From a checkpoint of a small mixture-of-experts model trained on Wikipedia.
Experts: 32 experts in each of 14 layers, 2 picks a token, a softmax router.
Training: a variant of Muon for the experts, 349M tokens.
Below are experts of layer 9 (counted from 0) of a mixture-of-experts language model. Rows are named router (the router's row for the expert), gate (a neuron's input weights, with its number), up (a neuron's input weights, with its number), down (a neuron's output weights, with its number) and show model dimensions 0-159. Each number is 500 + 50 x the weight over its row's rms, rounded and kept within 0 to 999. Numbers have three digits each.
After each expert's rows: a language model's description of what the expert responds to; "gets" lists some tokens that make up at least twice as much of what it gets as of all text. This comes from a sample of Wikipedia text that the model never trained on. Tokens count by the router's weight.

# expert 21
router:475484390478492404503505454408470491428507574489527605499491522529475556386483606609447496536457537580464406422494536507455488540543530550495505526607531428490485483407566488538526521464521448416459468513437501518506433465542429572564584522615585531392576539467410445472491546416529536521520497500530511415510543521475450507534501472425500507505402521435520528536560516511569546499532495549532477498498460590530508574570463564508425430488490442492476487477483496512527550464587565
gate5:499478480402384474485484489526624529457497461446498452450455538540504468527538523531521421589520495611536450582444470445496448467559420445470574560560520520432557531417526572500506509474558501433489431543445503445562608608524557375527490534476517511452479503577519539429552509474511399482542517494557465472568542506516480567380578497543513559448429507437539508510465484550533519480570505547403499507471503524452478454487468511516468453519481404542429561419473457498523568439583542
up5:407575552537552491546563432493541529454511462488481481453542510478436502491504473556573532610525473429494411525491504556454462459538449584476489479391498513549458514506514503460479450468555505481475427477602469492476587554436581497448565441558520491519523500534511492512597574444429454553557395533484389464540522532489490521458551478603561438464468528456531620538499511428446541538566473554484521516629480457530464564487408487472489499488482579512534554484469414435423485392541591
down5:604519505425509501519569573561483464394462488464564424564487530491517428457507537382524490535463517408537497523598494407556451565455456498472407553503449435473482510472481461468421558544356515540457445512521533518461524550464492466446592535413563500563582573545519531545573470537546542566523572541507507544468517456473625553480482430521541486450494475543442492483571443441528496505615439458480511500450528445428501537453459541556585475504527473542521442537446418430523482492457528
gate6:534555512449476593510545464542511555430459629344566512527552458525551522586472565545521416434492485405464520492482484475469515453481438471527433533575568447546526485447484522482527533504510513461404432537575470437524552447519573553452539401442481553443484498454523501547482515407444553501455517535506545443514416510480421463493513503547506545492499415490565444466488464506564353525536487511456462556523524598618540584461456487491566494498514555397501455429572523561491528489515515
up6:490570534476490505456473545519505513619416548429485473553488479530534465531621482549463486497466532532537404519378561425487484563610501473485512502498477618489563484608492649527581432529545491513507425424501551543514494508518536369493506441516530421469560461453482461481531514457439451390466630439494407407509549465561511488562476537500514426536537540534449503495545438435501460469510524501511498542521491577523542458465522427491492456505498510485472546547397463479589505481484445
down6:404568470497513471531521420403494435551526419560535517496471532443525613469528557543532496508484527548519535530449420498570480547544509520520571499472427536383543601504512466431504459459385471589500470544472554542540507525492442560517474503421591423492603448543475477483418453474521558512572451509473380530497500547555572514426515467450528477400446483482474528511535524526497518548505568549555494408507519478535481531506435485517507511462519490568548559584408473453550571379468392
gate7:428558551470432499447488547487456538558407531492475505437549460449358555436499583576512551537536453567520480580566561547431511477475503551498571499502480475508533547482644500456493548480459464357531366514507430541535504454500435546432608584520521540515475532465534554522418508494475531486621432506514536497500482505451444462570480466483466470423484506513577555464489513523625480563581541511437446531539485547499457513518491584477458477409461513515535502486481387553500508529474490
up7:540486547535391442464503507527395512514441511486429360484546464486443526478433452411523558529455479524476583508485550471447475362509566516583510557520443482453469575542575490490493531425450536511434538483541487531491453504543529478521469471451477513588441581459484437537567534496586495569646509425434482526502434467533424546502553555552495467488602475459567487439426493566417601506447542469510471475589534487509604514417489541523535489434445460516520437549511559489544491505497510
down7:543484553575534533539466496564538527509446503566530435519422574496440470479509563539573507427548453539534481528448475586619491494425505485549489524487621382440457537531434483480522465562542501521523429492488419473544395596532452444493490407544476519545477517471501529529475497506399471519575388446480585434479495503464490552623532501527500495408461523549515489417553516519443413455578483517405511537540460535447518517611468439468521481466507539482593480443402479484546559489474442
It responds to: Sports narrative function words
gets: " the", " in", " a", "|", " on", " his"

# expert 20
router:554510552523422453480534468515489488465513413441589569511454502501452541484581472490504566549455550462481474544532554492476533450464528531551581510534547520457520478517517484470495503419489482421404540387523466481418472428494575569576532590571583407587412435566365499382537507598542474492458548428467506519500508567524557517446524543450505465578522572481535533570503523491550418470532494476514478461526492545524477450497492590413574509556482409455549427454545422519504539460449437
gate4:510533562485523570483445499505678485583631437537426522406445440427489506563435459514472522504526484430503562558486442444504461482590493614484553556443482575532501501474474495526553535452478399439496495448600540496433444498430404521526597463585503494505443539456561520517464566541513537500433485510520540434555445509525430544505540509449437362480502426488544522546481415533423498583531477489582474439560502492465469565534501415490527502460510513542502471498556443512535479528508486
up4:393516497414508517520474505534551460552513416410453506495433453500391552456516528570407458549431503481396479454441514538505602575572564512490535600443486465527446507545503533475519515433528556486516515442612477508517554598470487521491570497441471558545444616437478549454565429480376559437408509479555452466507509418502467517469409437488435545510459549447545492533498573479487513520416460535504513477526531473564474561470473525536498394441500494576529464500504556554449466585536496
down4:615422435431574388484453501529503518498520518469432443436449569492501485569479541490494517451601499523512512454522599517464505520426539492544460486428513458460530518453486581516434473562524351486553507443540488593470534573594494533530497550444533471462466453476466577521493573504463499592498447560388506564456501513559485547422500595503426509508512437491505512527473508514452408515554458479588547450527499427472650558555461424499504573434498556583473441523479489438491513454515508
gate5:447492464495405507531504458479589597453506492546515488437445484437547559543517434441549493529471563554443515572511510486460530486538506458484547535491514571416525612491482496531449520509553474538399512504460441509580514513448444474470431473504518381532366522561596457496575487597543393384618445538518472487444498509511420484505497573571500514561409532455523458552549566559592515518480522547498534595477583494497480468507433562505544526537489505503479488425410473477460391508493478
up5:544442429516678512429559419545555499518514563528461482491543480448515389496554483554526565555492484464466522528443565465480613526546432590529431499430511495519558458549546495487500428400493478555532480430517531570478417523433545509408440484526401535520488441494502536461511521379441547480507493501508511489484546449552452535494435485535622482468421521484450597542538410491454492585394576515496474424502498471494506506476520486510505460524503441552450474515491475533606532538613497
down5:543490505475520548504520482513487447479468437500406478511504519578575543547584547538592462497509552511546556508514521484491466411565557516445478536603549589479565474488498409531464451580473550468418408506472551482562417661408510450476435504491443432560530455547568554445532513530493484415513455566491500545540448487393523528566506435542497487494412538448495483569480512434461469487420508532517444580449510596463384398481449530508486512572569526512484463475467486598459482475532455
gate6:466450574478545535544612459538565517467366573459465564513471477438481495454569506537404491388514457454480520556517510477586505508516538469387472397537521486528480503535455510554541541424502536498444498561522526498473547476444434469538490570536517549474426449568530543454542532549446534570502530505445484489514446511470545589483491493503614579417487523543436544513588492508483578491494515538501518585504554534595434457521505494382507532438530534554481386387441442538425504419558480
up6:522484525436485453495444626513467562506510537440527509461395482545393502477529544529521580544457497500494542486522481439500520457423517519554413499429374476462462491504480423544471516492476557526490577502436519535388574505597427439475497509583579478431549464466510527530575456459532450554495458528553530517477517413594506482465515508507482505555532649510495466443487545466521579477478518464496471476588549403540467407488563558543456526424576607442462560519444601460435515481508542
down6:454507579475537565402547390513507517492457628452507548498528523525513545530511470529502530520517478444388497470565601479477385489565510524460557525435371434522425462501502432483557504448550500527488464623408511546410514446539609502582448485527500480448540507511508455561479502563456500488543464468554433484569550515541501453466524579569488492509453550505445594547516406542529545488406497434467452441552491583518463500514466455495516465431444482553577577562549471486441436481441480
It responds to: Table cell separators
gets: " |", ";", " —;", ")", ":", " –"

# expert 18
router:487485505471450430523573511432474499502501446550493443447533499428437462478582434495385482542489446521431518473543548507522456445538374532415549427503476487488445507494567585528557579458533381553514513468504493511461564469565526499488458609477462461450490578456477502443522540473452555529583516500537563415455500566473486517400614476444550483597537503522450476474433493444521444506512536582526460489565545547645505483575483487455518431488520413557584497530553461512522617465465525
gate0:420587405452488560511467504496469562510557551463526515450632428491480532559510507504552368539472387466458490453517407573545557472555469539621482530484444502470473603531563545509503514415532475472449506444484595470543519462592472497469583566408545455496574531489565489386464536452569563542572421477487412479478444497464489502540424556529456515522501503480479495534465584421526546561554523464461450507505518579519500497454421519517450520462451484489442515470438391509509512510444533
up0:524373563504518484580562517538513533443440580542537518485517551474446525546408464545419471466532420453494457523447579528422464439445498464471623498545517518482470497561400553536490525508381512528406459593497488444479471483455482478519563510478526540499465448543442419553425479437402579477489541533401610448518517518492546486501547466508522412368529527522503491573465448592466461578491529496593417438510480462546490436487521532544475532505507499495614532541529448492489523459572520
down0:482451593435550511466547453553481503552494583547492517491487534535509427420533598490541471530528554502475466466471506479550415587482487423518432540528542482438470512504512499563488566411405406497621479482575478557529545507492562494513456464440589453452402475561522427468501519483448488482538564530553490551507538502576485516535527365466535470420441521497379542508489487525525543606590539585536492451569412493433504527476510465561512500421547456413452567489588445424463512490515437
gate1:492551456367514482520509492463512498483533464447491504529476456492443600531564542570436451506565543431522649486403528515483523532531539628408451482526454440540576513448434545573512517435466474507560511506459592519545599620624562435495471564488517504480460454500490454470533471537460433443497478464504485484507485540530506571448467502399524503390534480469510510528460403517417498536559459413484445582426544541562540517559577522516481508524497514552536471499539464541461394524556499
up1:455509439479551540512539497513577512487453351411501554584491485559485485441429546497512563510472494550528412514463463426585457523459495471493444560530491379507490413473452587561560484468432460503588599587540538467549460467441590451498477518511460562509474539568493468508472511431485453423577497535508481473546524432356484586521567599513511442552549569584488467453552510570530539429473488549442531511483406479475408481497457518413498470526541547505475464462551480479436474480546533
down1:477498537449519541590592445472428413470460559541531370541494439484454426346484502476483515515518485522479418495542442567558340538538517489543587516492532539495464544477440545555547466461428475578553454566508499564622503480500527535545500587479546474479477496544457484476439482544498511603463438539490431495504434478407572472579468583459470503519555439532472461510570427482531519533527477526552514452453483507504551564490505600557478533496402490468501528558522569467387502477547496
gate2:523517473536471470517510428516539510421543439536621551517465506543481472556464514590480499513455480489548443459556544374576475465483450400573498581565483507466532567612475388508604515506452466515485475428526460535572595480506494518568534444508489518517522531463553471524536540494406515478559511431455410515499599432512448590560560470461510433524495521453456559484463604571390592494487417486497544507429542431517524442548545452463506496463586503515541520574549475477533430476421494
up2:555491498507495512524542583568505521549556534475476591615519499531490514450517515445435550484482550491421462417371477496501423499413486458495565498416560584614561567552561471501492538516414493368501471503568441446632515579512566460545454489516447509538536467520484556466500536433470493558441507460462482493508400526509464525395509519575460501487396457535571502522463378443550472404547542499500426450519553515468471533554493438538476459491416437446540485531527570493530511500519471
down2:457499435472568506464493565508451430523550466490492578426518521546511442493445438450503499525491410457455496503540534572447544495507503434401509607500542452515542492626519513540463528425384481504502531496542550494551648473519499433579513419415529473582494565562520498450539459524445445514543431487514489466438549475467545457546544563435534538499514495540491609447456557515494464445559613535583515507472431526490484423528616510405436530552555472449439538577479490481472498411487427
It responds to: Section and table markup
gets: "\n", "==", " |", "|", "===", "|---|---|---|---"

# expert 19
router:524432389481440452461485476458508549434527501556408491437402468532581604533451541546535513377479435529562527494455484475541548500541553533479584568439500475504464486540499506471550405493556555474455500429445511540456538474533566473512514490533532435503591483520475529460644436532515438496504524426542554523559431509498566586506560521512476493428422511466534500460460422592457469472582587394500491543504522595531507563487562551513542512480413432569500495473550553554462580439441527
gate1:405592458448447437494476469518517499582536399582557459436449534506514540487518491432539532481449445474599570545508479482495466565427537450490576540498502547473433498518418561532485538468616414438502589461550511471509510554533488461505449537448487549476413488549497450462459496452485546508462449488535586470432478531398585525622495493398489454437409511424584483412592420520459401516548485501483485534482502546500499487492507602500482587581554488515443573545534557454502501512540492
up1:537551486552444482475446516494490446555562557527397585404463476418470488445452588439524518511544493513509417487631443515506463458454458420517515607474471468504630420440478628468506426548558477425491539455498519542494498488543517512478454597451537456514609574490519456505477465447569477537521536472520475529581538539488539498450464505489586436422463465501524472430519453509457499590522473582473472584483471476540450403462496507473425523496494524525458647576484454429448514501534512
down1:439517490440461460550529521479490482464493558462540531576473490494488512524505598478425455530500486398481525519534523620458458434487653475440468478525566388560524512533495449541482453470530513474473521505483423486545448488486482533371490492514463480517499547429526504545465457533531518520531529543508561574420481510414425529527499522492560362484578475510456438518426524485531450455504535417463559550501560547489504560524469616471548609626415566442581589475485487496475475395560446
gate2:540486438536523357497479461548514508502463550535562536415531508447523483481538482566405437539595497503598520546553534442582531433447501520517486532533498578535577471565540387451514516555496418498449573421432421492470489432559517489463511455564480483513604540451590551515560491530521559576516442527597541437489373432466516571473524472561491457452376516493466616558514489468491480458535484523480495463419439547440448516463473487498486413524514534450538515467506448463527422540522552
up2:455557471552464452552524422367507543448475464497449546544566493547435386511547426381503553480516515510506442497514540559495457473574434511552527477542473475436511474530583473509387545477486521517500533485476616543531490608520488508501522529525516547420472459460478456458499571473564478492554445475494389518581488489391543535492536580427575486523529560493629551476449491548565615562530559420526537565518471439472570452458435504509482531494448466495507444502578421505395504501478491
down2:530441490440392526530509466529494443548455501504495390528447428529520451505488486460513590517500461485458530481452483551574507487485435589488474435462445535524509602482497492558475450547453449470316478530525479440493468503463493597516495490539532543438526521624488530617416471491497501426522601448558537578558526566512511458428496464534498512561553378526426558483491531479524558477565540483593468500472493468468502554527482469511502610588572451467562586519494459392436495543467512
gate3:538502409503486538510552597510517531388492471487537473592514375537529484486523485451449520470540542507484408459420505493536481459562576471490500492522469577559518520532478456515517412444543521513448460564586582485545494356574603494469586407535512472491532458513517449478473428556436526525452495429474554509456575576431462576539483406527536528451456497527485508587605445456473505566538492519497430486488455539327500507547533432489521510484433442574479467445494518541454460451479523
up3:522474482508561571498548479508546497450496466509485514540517414492478360460560622466468471500462419494513500478509557503489546483498538431486489521509506570519525417495393455460603546546419531540595517458447471524507468549510518520492512476511505507543636432541526614432521587524613425507500528479538632483589421506521509437480517487457485471521464516506470439497470587417553490519540482483521546490396445458461474502612635544423538535569471448491507458542532464470538541486503393
down3:520398480522502469527387459526436493484497582583476461437498529444436382519472572479458598565498490502515543509466410543547459475472600500601514557420548517518476475506583550546562464481541420525466530489494489447477511474590433556492483512486559559554568598533502546571621475633445460519535454543472475500570437446461565540504486459441531475510457520511501467520473515587519540522558558453466510466408492489485521476546538510478486495537426466468413499470424438530452411376544453
It responds to: Narrative verbs, past events
gets: " was", " were", "ed", " is", " be", " been"

# expert 14
router:547562484499534480479520430353494559465472592472524476517551482493447573626505528494491630425406418462493547548515468421527488460438472494440500478491560443357482441518571486477496603554528537495547535483460490479460540580524434455392495591391488503501511488491494534558483444463500529532556468561573523496512538577416535549474468497452401407525535501538519591456470510598456515602500501462508507502493472372542499484487533487543499585510486442521506524519507556565473506455472507
gate0:491460520444424587524487500530555520476558503510550556545460515515525555528574552489471473480430492519425488498442473435411471557594545446518444489568527435416543504587519565535499562517432561476566458457552519467449415566477474496479416418485444498450446488573513537473476521477428525574521356463529540534417493547461466541483448446394484479562456588569482524488484536418491549556516511484559570477462505398556557467499473574556444584508545467458396567563495497480529512528633510
up0:517425467555465473434568614527550512458532522490391553463539484526476492563587481577521528598479466463493516458502558461462584454423513496499477585517550422492447414542491528491440490436466500462542431548538569474512446527464512508525513516476437475547500579378513470451489476561585513483524455490388506548530430526583458515534453515442487467514491563552541551503506492505572528490529379460463581441495530527441550520483483539503494469548563506417689552467494589515639497489489492
down0:454488494401490591523465441438549454581539450473545552523413580572537496421507519542467512577484560510504455523444501474508438537544457511558539485536383480499483484435538502488585450513524377517531594515454415453484565554427436448438553496591497473441477539480529479548478498478488474487409440494504462505492565509349515529528482442606527537568570464612493516529556452514546514502479528518455611574482480471543494497442500426378488385479539554510479514476449466529495542546505559
gate1:405427457469470422529461524464479526577453497532517555465472527495547487549548387558476448558495520559578470501554510500644458490533510526464457516410536545460434471558481548545529524530506502552544395564465522546464539543470486478575569438541447612480643406522547447584470484450462520448496510526558534493457591471502548484481533495572477495458409422565454425442485526562533429467494478528462556496504496512574573478423405435456489427511537383522403514500500495484501513521531553
up1:575443568564538548457489522513547466544502471496501559476542406477447613556542520491550482499523463529477501553536539483528529563492482506559484397468432543428501402542502524408467522427467458448543486535437515400468479478478576435534522434493508474648497465479539585493495574516483522519455559511478398505506509480575566423505483488493443546601415553486477538554628469580539502512440464555434577410480484539512412538426561514601500534486565497520475382521504425512451529545527495
down1:489401573511590510492473544465531554616479434554637495490467618562477409555414510479479436541539449521525480458510528489600477522472484486476475526508491507504402471501495494444502427483572469520482486408570537449568532513495569516514489455565553555478515446494596455544461445514477494505484555558521584476494557512542510450458436497432549474476452552509400478447419560515564571448441541542428460588420484489583558491411485485550416563495504477547484393501493547516438540401474462
gate2:493455501458551523571525495409510603508433551489489543414506544478527467640517557606547446546497481477510532488492430482493518450531477495450528567531465433524502503444528517397441426495469475491452568511556563483527470494437495505475523455565469552553574533457567466508554463382466506405459459574460457502518474551468538545513488583501483566553522446458528479481442424545528439594456427550421428539530556563503479515601435472457519462527496384482454544658556553498492570472478565
up2:454532458498406443427526549461594503454522502475520509481467485498479483438529538519524507516457490438537463464602537486451502486496475460480519532428510472481492554430538492493460583536556522507401544445459573448409419442655441405558408446414511567469413509508516549546476562560535458549575533465579579450454538496562487562519520485496502473423499555599535508490497412509475447483564582514541510454480608479519416465578573529600545473526471461517453546487416467543459559453500575
down2:511433488390516500445493460526360467658540498566401495538452464431549524432526495515479502440538512497506479529560526569525478542433428482570539530482551441479569500522531477542458506531461580503465474490446480484511448564419516526520512582506503533477472466457365483483472515417494484483415490463508512493509452529547519409558503502554474402525532547570536559598513592484538536494438477430582572552483435424573597561470511509445617544428555504445537536447522464445525549492462443
It responds to: Years, digits, sentence ends
gets: ".", "9", " ", "\n", "1", "8"

# expert 7
router:563471585568476417478562507492549525484582452471579586517440524446475509478485496463442493497583493533521404476583486499474429497508517480557518433404505476455513451479589532432456441443409564535454594507433420468509527434486483518547564557510538507464436479449427474537449543580408585497397482455473505506518562533451574450445552589512457447495535470536458474474519442444511562463554496440535599460478516455540438551535490478431560559462465442451547513475455480609544557502409408
gate0:525477504512420561506480509510584500546549476524486463538467533474543500447474536499557393513479538588406418478527503440477521469539447407513538495558487509572409486509517520508537585518529588553525579515421480445530527509509505547578525520541431520404558492513535516539459543560479614461520492484563512435536538612581447500402470483551516528366492503508552511476549420550454469386536549401509447442490512395557564397490511505425519447616533524525471487479517539490435456559574468
up0:573484504444414536483450490419517454540394465535489443463528453495486535483433504547424450487583496472512478559453423488488467585506478432486472624560458474533569514465486471471531467413456535536418498531486516539446489546519610559492550468499543529548530410463493399495517583576467616419557506546442476497502513542510465536515358492586560576441454494438605470489519439600452533514554527481525448479579509548484462408582436434545527488600516476460432495537509524528463467524511496
down0:493565464579504394470433475491567513550518487457602578497440584443515490558530501494447602490557504418455386536470455430547662492441364562519546491613502458554497521503462480512534514541558486511566430390453565505420486509555485418501568488523484478439494431510526427520501510502432492517532441506515526457501358544481466487512449511541515541473446499470541515475368516485523456497551553497484408490517554537458505471462569477514545565558475483538541493436503491552494552566455541
gate1:498457427542435531523446439546487599540516444536565470528540511460476482555522456525351490447552484547524526461550586510442554549477560541408453535500541405657441454451482503481533546461581537502472514458594476511444589502395473589502455409568564493508494489457477542462429502519563515391479475465403561543477554570459562486521509502477581513511506503551505476525521508499536491462506511519480594566538579432514506460406442458504471469487515616407471485601495517488531531460516503
up1:498535451372496467399473504577432433573572497510488512487499492485461475490455469541579548593440540533478572477338584480496532527510457566483463433477527551455518627520507569459466547495430470527500549584472510474475546518463537550460479538485485479550405603466541421473522468507574534555473484500447444448485495474527463499570428460446493449488446492531478669501468503543447501504565485495519526539542493489526526537545513497516601500484528329457525523428526425515461529419555531
down1:427495497490434468445519524439595539519429492397509424434525528528537410453587560466447451412430465565541589575496549532527516453469489476599570565563486498580539481533504470533379471447439515512526485453504603486513531573434551496505426447505465446515498530459581521559476462469493493472487514453494441498509438407501547488489502548514401476592592456602592501582515534544563519539511453504538521444510435494489369439475473505561587432537504462512577575512509502534455466516473488
gate2:359412515508416503570458503479452443488477421611514483545530476542500546445460502504438425437510540517595425489494502438561434510521459477543536533482600581524533461549508454498527524490537511507462519450540456559557467465463474446460556545518491535455465447448446523577466500496502506528440459524490500568374533547488491445439495564480535565574534568472476606504497570510532483491619644499486518568475518547482532563509463568455442425497428524498486417515515394496616506434570560
up2:428359452599492471481559545450475552522627501465562442531440588507491547583440485541527555467523433464492439489529608435576464516541428497419493502556504452421497506474448521461446520494524531470547521486496505490505466560435577449455497550542472553586546471487448484548417538488460594481519531538488517628502507474533505565493439575553519531457547515418452517510556504427494450469483549464440453474534395443525446472490447510462454436583551539614563552570462493541439444494445561
down2:473511610454542492431392508563451615490508446484521504429479516515517538496506580484499511579499504615487535505522439614428511500488530389490506493595539474542550535477468522497494465525446479522551447496429477446550475526435426563521410569572471433537508477522425449484477519523554545599487423482522537530563470509468538501576481415506563458438472595426460457545493523464497504487490508551463511378461525493477660424483579499428488541486456547422471545537396511455491542490557553
It responds to: Entry descriptors, table delimiters
gets: ")", " |", "\n", " =", " ==", "),"

# expert 28
router:532443493587556440422458536459559490551489490568538489483561522491481477521468614637515408494480486502426511511547514485532503439440489573377536595580563503470513513540460596495453501567587427467490514442473510447548474432442531532538529578466438478469545494482508441519530505566469572482582537468416458434528562510378478454517591460465532502465601558470443457455461454494480484550446553405415463481503477473515581543471449525496561480480459408472546503547436606524476447496486530
gate0:510542560509484499453481527370545548467516514407454565495564417470592446518416525404531558536530462575469466557476432494446494505619523431455509528502493537468459557483453541482498463628428494540510554502439437497488566600469503482614575455532488532473406446510550415485431548529480531537469562447456459514490573529451532551532509443514431409566595554503484524539552503441494629540518603535489470537476429423482467525457441474563513503546537537488555505510555517484532491438571513
up0:503492492368607470458510447514521471545502441519566483507457478404486586484485540501507504537524499564600465443519469575495546480556463553453448400512436515426541417466459440631500552452575446464400506580461564501489479515574506563525513488504477516545454442475538496483489504472464464535515516497437537473483423523473450482484482575520567437489422607491434487470580473515527533506627446545410425456463591580487569548471598544535514545392508410490548457474543519495452517498569494
down0:482440477529617452449480539475482498489497555482533357531530563468516470490597532548453544435513520458518450520380465529559456491583486460561436466506484544516438529531437549602487392442510542562420589550515508453451439402577580485526466430497471529527400465457503531549466508525464403508505590526478493520522515519470512463456569490479569506426518448456547496439505539419566470484500484561513447485410498581509554539552596536543493452542577497537426485513484489528578372547464542
gate1:414558524545459460529465511451521525575447442479525528479504551500522566505378562489428461527406492499448470491442353441502428491472454632528474575530457533527448403368464507558524554506468451463569578513409581496505532509494454505516505517571590501501486625454550464553507520484496509472519535431509446504492614492542510521442518501514518494506512476476542570441549447518567479536467468535520418603505584453466471462525433486510546450504492468473521547514370564549529582570530452
up1:451506428496471463406478517425513508472504447505604449484559532480475564546467566538460499444522441475535505492503411520449534486522508566491600529520427548568465511475581519559390450527437539521455483511459533429412499428449511494420497506532628551385463555513552393575489567508456516476550571427503602470540530485446517546545568416560442496500589480428595558521468530495526517490468519623517513474456567417476502451562448509500561424501435573482457516546481525502495485478421454
down1:432511528473520512543561572497492501492403452526471487519494564494502344558527530514539586474406474422445518523467502398538630409515523507512457386409604498424509496527471501483467513490443509511473508556527532502501524535562512446526523448478490478542629529484522571430454457560425554462504476445430466501523469521640540474526492562529488543436487550441561457443515477391524462570462543515457532622541556510451508452551495548504546549481480488536538495505413504465530447411451584
gate2:497504470460447563418528625448533475481538523555509426460469494419508494455499541525483427476561442482499463473474514484465488443490400514557520484492433515596581491551457467527574440540422534584424546449417530547516510588565488530578585585472494507516419446453497563522490538425420551489522472434464511430486637485541600574548494458566484472514523491402487473448510587493513552575441435487487479522466550465603493525497502498581443509502525490511590507499376441484545441538467442
up2:509482504586442407431457515531550513529514592459469445480505507513474473524460537557475463506456537538475514567460527441541483535559565557485533446487426525445553496546506486581386503446454500498556495456498445460498483479548508440549606490448469423499485579582545533525571534470466477557368505493476448419573529545530500532436467535476516376505442481625552495584433489481439489411485403511543456548530438483467481598597538521561513512540436450502551504511530573617521426568543425
down2:533491536479494425511547520491519469511492494471465492500383447520474437508386587574554495608579415565528464515452498431524506406501599478520515543510481473459504491523473483487509581432453492443521461458487555554435535487486455580535453499517491508511492502552431455560499413504535512489456473535437471473561570435574338483469379578431423534548491429472510546530478517486405482597536484554549465535509537592515566523510500604466465464558504538515427519535437536478632562496567493
It responds to: Spaces before values
gets: " ", "1", "-", "–", "3", "4"

# expert 25
router:502509457454448467444448563497480495458535513471410506552439478569575560438606511499506465504471588401433529458460532415564497505511525505438441472414526455450517374595620484528512456432474446501486543510398418554507450491485553521522491447456503559528567554509469456519468527493526591529569480434486605416497611549496476564602462551446534528478459517475544573466449491538610549490567445516512598462518465514516544573556463469412501475481472455515505427535567504518478535510558543
gate5:464584427400483498511510519545520488549483447475676523538471514442367562483471528488550569489462559567556483488499529411438479592428505455424471606514410440517605502504449534415510451443495422467493463522529516558540555442451528525397459412468509498452480551541549544459519575472469566626525583465528556466562521490567499534504442493565446412506510489515430536407553558518484528408416455496469569491466477454511494515517480517556554462514493542488481490519563477527517535493517504
up5:517491452473526458547566527515506462467517459569496553485502528513500514484513584481520648492479418449538536556468437463349471477545423510457460572575458495515504411463569523538507582468404630542552492472555620472476507486400469535460562436524513547504545498492468547545578524507490530480394534547513396450422447512518450473500471398502495476431473451478424575484496517516521494492467477517521506452471540558538475584566549544360513456514581497498537540485491526601500575555444461
down5:415475566467556573471545555499461505432463494470495507386471452498527504531514463401455485539403545500486495476526509550469480511429506524504499450511585498563471600448554540476541520496489545483465499335551441493534408511583450496523570528533589519467588540528614460483492468500401471499571528420574491499560495554471456470457567504490531499472490517324574457444458508494525472513501520476550524427509530601474542492543557508504406512436520530384500525600474508471444576561485539
gate6:527505549550461590526492463494478549531460514553478561516478469543463458421475503611461439468528469526443542534465451481439453438435567536523472429423505494562505472559545460483553501537556526412486522413415491616507496546509439431492549455499424486472472473516520505505477551385459521487482484459566510543489528581508614529456518459515538503452554490461462494304515451507601500514510573549423569613528511512576524507545475466490539488489398465535379474495519442422527583463494582
up6:447458508466567394623565639522518549482436499630508369489524443485411566479506466461459437535453493505390522499536501470503505491464445485507533533422516395534449519510539484431464521481571554482476536459464454455475599528520494467439488557511408535567466507437394480498498494454492470533452541458508521498538562455493537507564569483531424432461502580588588506440504409460500534492542527540477455523432546526509483532470422491506521493438495496529534542561562500455568502350540461
down6:500480455517413511418568467484548493631495571451537545504393510463377478574488452552443409478585498501515509472524502488479492444457499502472598465554498512570456481502563505509555507496592404538583474518524480482469519467577441437528495518575495525443586383554570506579518449502553425552557516450484493565548467450482435531341555574505418556506490536491499522502582540390466498441504512573513455485516459482513446536448455460477462521511436439508543423509544553547504570456461494
gate7:528516506429448437595555549486486527471416484516474470474495434433512525515598549512390508500545443447383398536505466525591475494532527485489655431545450472407502468545503472490550446464453480525427416426453530512512495585529482432446511490432475534545528563541592480514540471573584546517512385435537539454507531473518516454615409527491484506530494411469560523409579507500515498587481431518564589518503554512532464483430543474544483485384432506494494525501521519455465462500483530
up7:467554501476395457529523544507599493457473561497481471432554395532505412455458558525461487433525484396514485496432440490464483569498506505504594481564464536534609450565441505594574529435518511456507463409480503580563521466535483516553478464501448440555477449536644461470462488455535527497511450362541578467461457535464517550593407519563493566480514504435587544428550455510527530521536523540493487608508502522621439517457476516432544559439467502538442481494524542455502453511435542
down7:627478504482560430501662511518548536476398516511450462483473488469552472538525568528466575507533477508426412545547514573472468456500426485539583450499607413506511533451497497426554534546501593499464463411490488457426528488621502440549554488483516504516488556449470566453557466541478429461507511476519506543554448481551553497476449527464499497465496478540454427497481465544447469564561526460491507462444487527560481571420515555551416514427423490397491556565428537590482484392415578
It responds to: Census and table statistics
gets: " |", "|", "%", ",", " of", ":"